Weights of a small mixture-of-experts language model, trained from scratch on English Wikipedia: 8 picks a token, 2677 steps.
Below are experts of layer 5 (counted from 0) of a mixture-of-experts language model. Rows are named router (the router's row for the expert), up (a neuron's input weights, with its number) and show model dimensions 0-127. Each number is 500 + 25 x the weight over its row's rms, rounded and kept within 0 to 999. Numbers have three digits each.
After each expert's rows: a language model's description of what the expert responds to. This comes from a sample of Wikipedia text that the model never trained on.

# expert 22
router:511501503528526481484516485465519521469501506448524482461485505519535542508508494449542546486528532473482482520470472481455514544505495498507503467530511511521506494471476483537539495477452522453471523495525521500517482497472499490500517524530513487527504496483526529479542484529508482522496478478506479523514508467544529489532513472454445487489488523535525453480526453510484500533488
up0:475481515484502493508470502510456543487491462482526555513454512447525483519504454549471501514487504534475516507496523478499467474518503505495568521502510493544474528525536531497527501471502459506531530484492505487478504524425501479469497507519491518465510495485471506454520485507492507485507554519471517498511487506525477466456491517506529506509504457498555531514491524509494527500475
up1:495516535460508507513487516495506500486488546493516481513455490516480479532505478462545509488471470529534472526532496484558520469504469483525539479479505543478507524533514501476504475521481468516474490568528506502476521512555505502520429486511479515509489517496472517491465444500474514533513494525477470478501506511507461471510513521505510556475527514520441498478481491492504475503496
up2:523486467439514487526464498526474517465487487519469518483512500517540538499437490491514450492481513505520468506483504475491477536486534494439500493491512500515485481487486529502519485486476493494545519502503540500549547543475482478512533525461480526526481545499525478504481511482511540559469503501514474470498505470524508489548446499482530464503490514501506516516514543518492485519484
up3:483440543499501515515446516522503462531511521462491497502501504512523510488521469558487531475545484476489530484497447520528520450476540503485461512514520484496520505502526528514469486512460496512517508490513486477506532478526445526499484515465462464479513510510498488522475497503491527518484472510472506487538541513540519536524518515537503501523483467464487480476506516466539445474488
up4:502525470473528456505506504544485483496503499471497492515504481517500509492490502503530440532489508471488524485501527497516483487505488523507506484504444508509439475497550496479506526494508497519529491518519560435510493487464485496494498513462544504536520492518506475501502499513469425542525468512526493524517483568518480503489475518530489488501522492458484477488533457539524455523491
up5:521493502476483468496524528465472551502488456465496503483533499470544544506482522507513501513487497516496483529483471514537499531491473457514467569472429498509520498470521514503515498519491483487523482452508506512532486499463506519505453516474523512520501473473475509519500486501525517560519524491494475478514570462488529460491545515449487510497482498507465492497531487529514498504491
up6:469508524549495521529518470523515457429477497515476527522547516520522494491513499505506542546453522490514534495466485517475489482474507478438501524517507536544482475483493499495508478542498487524532517496500479507514443530504474524453456525458533471486521492502510475451525529509495481520492516497497500508481501516484493525483466468550516486479485538509504504498491489485465506518538
It responds to: First consonant pieces of lowercase words or capitalised names after the, his or a, such as r-ubble, gr-aduating, m-istrusted, M-agee.

# expert 25
router:525507501497529487510506506472517501512492552505472502450480508531517496503529528498561483499496537484485500515448489524484523512522505552516505430481522511457508444478483531523502504484486503506486512509495503523477454512471504506540531503526526478517508495465504505497535520545549462515507476497500478532482530524501525476522489430451515476481485507521519474487519443490509487505463
up0:460506485451522488529532534492463483563552460516509460485478519515556483479476487484481521497485477493494489466497523504482503512522528433498489509470510462488467505510524530520528497485468478530498496519520476494488495543522488515504454490517523511508502535513473535504516464498498508485539484461540487504491506492499512493536522468497477516500493506498526449508538556493540493533448
up1:501464526469526481492468486520481503532517517521527475517512480499470499513525492519459485550488548487499538501510461487435476466505509505473524456460503520493529509433516494489484494474506531503528481528526493506462481513513440516477477476480482534500511474524506463530487520511475489535541475472475518514495549522528489511497491536508567520517514484491530485507547494488479515508492
up2:532485488496475518512523483507551525472469493531485507508512486475484513480460469543493480527536470513501501504514562506494489503472473516524523486485536520548513505492507505490522484512517524525485437476476539504518539519495462512519477501536472435501531512532511516463506526423499519488514511489509504472478485493477489488480519510489500488497549458521476514467533508493522459518445
up3:500505512525501513537513525487527501484480529499531461478458514555503492521509516507510488483475467530483459486458533476510507504495555491523480490493507466469499513508523501495538495473510452516465508491540485532503555460448504485476459477517487481463510470520538489493524506518507488474502541485514532535515499530503513529484469448453520491521447459512495478521549516515518512490479
up4:526501487499508510489472434457501527548520525522458513472512495491546515460513488470496488547494521493548480469519546523471514485475499536501480468495510589475532491503488495548515485503530539487481506470497511516532490504463493517480499480516521468485495462508482477502486508529494471495525512462461489494503525514536510474510468467470491493495517489487507456502504561510536509500512
up5:510496514482496471461496488536483513500497509508447489485486427534519516509538524476534507462530513472486510464491481529484480505460524528500511507528525539552490528498548499486516503504488524474540529500514490507534503495512484500477497489470493487530512462447548494524458540469530462521544520531532468457510544486519501495498496491477478470480511507494499464496477509493480454460495
up6:520469481507483477528507545523540499467497519503552498482476499521541506534500515491508513470493537525522529479495467521515481530509522494489457492464534456522542456496485521497474495519513467537540494508450522513485463485467499513474499489463497494460483487561480485501545499506506472528511508510469495461489544507537503509491494446495536491547470547482510466509495495460482508492494
It responds to: The first digit of a number, mostly the 1 or 2 opening a year or date in tables and prose, as in 1998, 1849.

# expert 26
router:525483516521486451482521493470516520492529508480513508493499520518514532497509483489524502470526524470519470512479431513490511502576477514509508471538508490474575468474505544551556479508452521502499503508491477521507457485491496479510518523505494505482546491484490523497489495547523500498502481474528462512498494470520501445503466485484498487492470500544518461495510492492519486567488
up0:539521546522493482503519491496445518467484477499525486503498537510519531488543500478492485494479500441508499550501498502499451487521557493538496509477477502518507458488511495488496491522452478491572482497528550529533489506479510500479497504491518490497515443536468473459531486525512499478475496504496521482515478490486511517521480482508556487494486457511506521556434474509498516487499
up1:565476514498488485473493518499495505518459495460445519499484524550509493499485503515478496489549536485496546511528476517510500505488468496512537461488450524535514445495494525546429526509465513544473527511517473490498511504473503535499421487476505543526493464490477559503512498511514523494524503501514490482500475548484480498509518496479493516497494457483498502478494496515505497510509
up2:548475553463480560453493468511477504511499523518529491472545505523501484509489485489490495482511447497506487476516451512510509505512553493499521525490494530502528552489508524469489472490497509454536469501525487504497538465492481518486511525490486490483486443455498514479455519509502525528537552487455496471500511492511515502530500521480502457497531481517509497518548504498517475442486
up3:544519456544497523487495519452505481493516518496469553460468498515475500489500504508499468515509439492467496511533519467478474502510483473512527472501499503511531473467532472490517510474528499485556500503521503477478509545475507507500472444497514501509466508549534504492495464548502534498507510482511544541487505537504443493454477529514541492465530512522511523462489526477493504489518
up4:482540484475497493517495512524503550490509496483518508525518473497497509483461470513512498491499497501482473492465476455472482551545528554526526481457510498508525522511498463507489491529511476503522459476464506477501475448522505461471471550496541499498517498501489496536447519497449548509496457473512534493505528517491527472518485480513473472540514537484472475544469487535494536509504
up5:516508510472469518555528520481526470477474500512495539504490454526476504530508513518512511485499519492518534461514462489478457509523517433503492514501477551526500488497538464485450530507532484506540477470468490496489518499485486496482538495484531504515519502562451490491447562494471495496491500491522489515487527488488521520466460530484516500511532467490495549474499517503491461535508
up6:488454524535554492498531499507456492508474527461497549460490533508529492538460493479485549494527478508504495537508501557510520475530493484510464508496549477535502510449552492504527494501510496504510485510459543498488516507469486516473507503517477529415515452479490491486506494451483504469520478528501479492516528509505473519508489509502471508504483506529491467506498524534508464480490
It responds to: Lone c, C, P or p opening a word, mostly lowercase nouns like c-ampaign, c-ritics, c-eremony, P-ollard.

# expert 51
router:517486519532531446467503525465517520493504518482497490499507494510567527498512492465503511453493521462520469550479480491490489521590517538479489478508519491493493451478479502522511503457469513452489478514505506529479497491484491480514543523518501492520539516478500520467485508523525508524481460501500463515523527499529509465515513471468486469491457521534533460484535491505475479532509
up0:488508496482502481473515476468496474457499521466502535494456472494515505493540556519520464490452533547540503550482506432532485518527542483519445495522508531510510510521508527489540480499501493488519501486509512510466478489529467483525536489500489512511497466512507496490535467546535484470497459515483512484504548503513489478496521550519465478506467538481484526492471464492479485481507
up1:470456487516516508494430492546519529504481501471488470497509515559510500534492521510483453504491476503488548485471468447490495481496473498487535543523494495509512556497502542462513522522507445495498523511517509497522460538490500526529450486535503481509537479498508489528520506471495503537492484474487498530509479484513536536511447496528469497463510507491494463498482504467490514489551
up2:504498506543495500498512530483438536509529511544518513511485502500491496502537510487491490548494513472505504499508542492498475506505490465520481518528453501466467493542491476485520566499484465496521490484524487532511501488498514484546502475453496486483504562554480456487525475504527460496518493500517505452521490492504508497458459506463506522459465499465542519481531510513474524523447
up3:488499520498534511560471493482496494506525505539494490496451518484472495528488500507534527525455464506459486529509524503523511512525484462440494466485493531489498470502493496478527498542506491536514546449517472508527490465510477541511548515530454501476536474504529521493495491485506500463533502485524534538517496488540486492476508477536498469543524481477449505492465522496499470483462
up4:477542530507522449509496469523501498492444536548496538465561490528508491529478462517489548475448491495501478506481491466490520481498472508479524497498473471505531530484501499521525525541510487518503496488499509502489522527515513480486483502493476512512535461443485499492512495490517540532470480487488523474529525491495498532513446476530485537543523478550491470470466517474482458491506
up5:508547506533546514462463511536494520536498527516500507496503449489485459472448507502488502472511492434480501521527500473478475485526519508548512517473489523520477464546545457454502488518503478504502525483507519525470497497488531503487510508489524489517486458552545479465461496489527492470508522516488526522526508537488511486514486487490455441500525495501501501509504499480553478531507
up6:539474540503481508507539510508480459510501489474494462508480504469492484525491529471475475509527520464496510536505510499525486508506482486495489507464537464525544520488534518474515490534499482515502523512459493515475522473468511561523509507497541498493463496540490488524424500474556536543468441518508490446496540479484491528499474490498480496518495499510522475519477476539509500468530
It responds to: Capital first letters of names, places and institutions, especially D, B, C, Ch, Col, as in Dudley, Denmark, Delegates, Burri.

# expert 6
router:501480508492500480482509508473530516525529532500474471495495493507531530473483473490500494497532523502480513492499494490484513551527454504502459497535513503460552463484490553512513503479532529458486528495519475523496478465508497458522510557542493457541537490493544505447496520481514498495447449465524477527528506512520540493492473466510466498491472514502489482509500509458509514552474
up0:497529525499489476530457479483521536478508511514503468523513476466546531480501462533495434495487499498553466485525482531516509540493480532506523507487480498489509523529477485495487484485556514500506556447501492506500461452505459494522515518497511492483492473518562504507460483509464491496514477540478536473490490495468458465499471488507541482505481541499473531528542493516524498496509
up1:502482535493507492546485440508501533474532518535470480529518508478476493547502466514484480455519474523499558500477516508506489456539458511509480490457519474481495523520535478527484485492521500514480545490489518528506473499514496500476492482473490509496470490503521485509501567490482489541528488469521519475474486478488505524496557512478497525490552491504487512470485545480510421510506
up2:519510523489517482486510516468481528494478492530523458494473518520508526492471493451452467496521504525527529504516480465520518510473532487484460525473459512476559519495442545488511508538516520523520504475510484514438467469511496481513460500503483487505526524479549510482525515488507512509494440498519511514483511537542544515486506461473465525494525488527454531501471526487510523476503
up3:520492487494499463524480513500512528495482503440507470481489512500453545474449548501458512491530467513500510476508501495536510522521477471487475505530492486561518487495519479497538514535535478473508479503506513522527476521516489517525436515445492499480508479490494459529488501505526502459503467539488529473497508487467531469479519533475560484516482503504528505539455531523501506478531
up4:513494497491528484488520455479500491534480453485523516488451514452478478549535483552516543507530538517509495491533501486519525518467493555462508483472486470495531478508547516474519485508496483555507487461466498493498514514491512454559499508452479510479524487496481548485513518521480511477473496520466498549516525522535489478504519486458483518503498512462497516528479482476472518510504
up5:526451502497499523465516498480537507516524507499464547520482481495491519506497514506469475450495520521507525462496513497499501483493492509517483504469506507491485516479516500489498516494536548497493504468534482498521462475490551511480489531523470493502579452451497496521522509432502559528520485505533461490477503465462515531494474510467492506509537491482511503446532549511495485544492
up6:516490505506507494492532480522492506487505488524534493528507470479541514503493496496480491496527549506501509514515464492522482498501504492536506523523474477549510440556510488550543493493518510499455488424507515504503503515504521503478501475533529467461500496504482476506498493478479409483498533440512460478459492512480495487501512535490496471476491488536486513505540521518495532555471
It responds to: Unit and count tokens right after a number, such as km, ft, mm, cm, days, points, plus spaces and pipes in table rows.

# expert 33
router:516490484505459452478524482443507515511528509472494496503496498510519536499536478473505502478567527484468456537504496507451514504517485530510465474563507519453485485489475513493557514479473540492496495508528508520492477507514524504513506529490516468506509495441511538484536500523535486488484503501536489533504473487499546482517479457450500491497468492523525478483528477497471501553485
up0:518521492534447480528498510517504491513483456490526522525510513548487483513454471498488473491469487469462489501502509563528489501480479473490478519510521470532503523476504483481514540465482449500540542538511458462503489521496504481443512465466506519516460523522513528482560528457486539478502497504513518527514533482465518489466546527491502520507508497536503512524517485478482492520505
up1:530510540466494456513545503488513530496496492488509503530505514479520472515482518548509477490526454479507479486454479505491499487508459535516438517470511479551482531520467495472532484545509520517483456514499460491513512465487510482521522464530476514497510518464526526504536495510472510504458522501514496480529529523492492490449549499527477502555509481513508504474514528489493444510451
up2:491476500543494527509538482483508498471495501491507485492502541505479463489495461540498520509492498525483531488491480513493493529507464495489526544474447485483539519511516512498490451509509483452502508470501513564503514492481491486562551511550498497533490520532496510493467505493470445503469532509505493473486469481514499485538538488493492505561478480500572546471470491494471489507470
up3:476528497529492524516487494501461516518518508487554519480538468498507502494521507504485507521464427526546491490506529495517521490528510499500488517525459487501476521488525479491491493477537477466493489464510489481440501522505528492480475469509558485515486513521454518503468527493481477508522520510458491490500559569503496488529497514488492500557490495427486501475545495492456509519488
up4:460500472512473504489474532513508470504489499539493519483480497480472480488526512517508492540485507473538508483518526506507510537523479537452546497489509549478495532483552493485508533482537494490475479498494497462527550509522512479534538489548492499490483506538493478485537486502450440485512495533473499510501493442506498524498489475505513467508448522458443555492487509503477528507484
up5:513465515507482527477513492513466490489506515528535517494485524491524495476519511497521545517498498449470488494528452511525461475505505501489484524484515475526508521510508540522444513489486486537409511478509471454530510491532512509498479496515457462486489460482506527515527502499529511458531474500468514510546501509510477539481551521462494550495465505492473514492536523494485464492534
up6:496493534497489466504483459513489503485467478451482491474516445509462541507500480487513519464496485506530502482491497491472509512541483496526539545493496539542515541499517502493492513493519530514464475500505542491533541518471503508491513501487472506470550522462531513509496474504517486483463476512515556558499514493486504511486502550463454464469501449542543521485467511479503500476523
It responds to: A single starting letter of a word split off, mostly n, N, f, F, M, as in negligent, never, nuclear, Born, Billboard.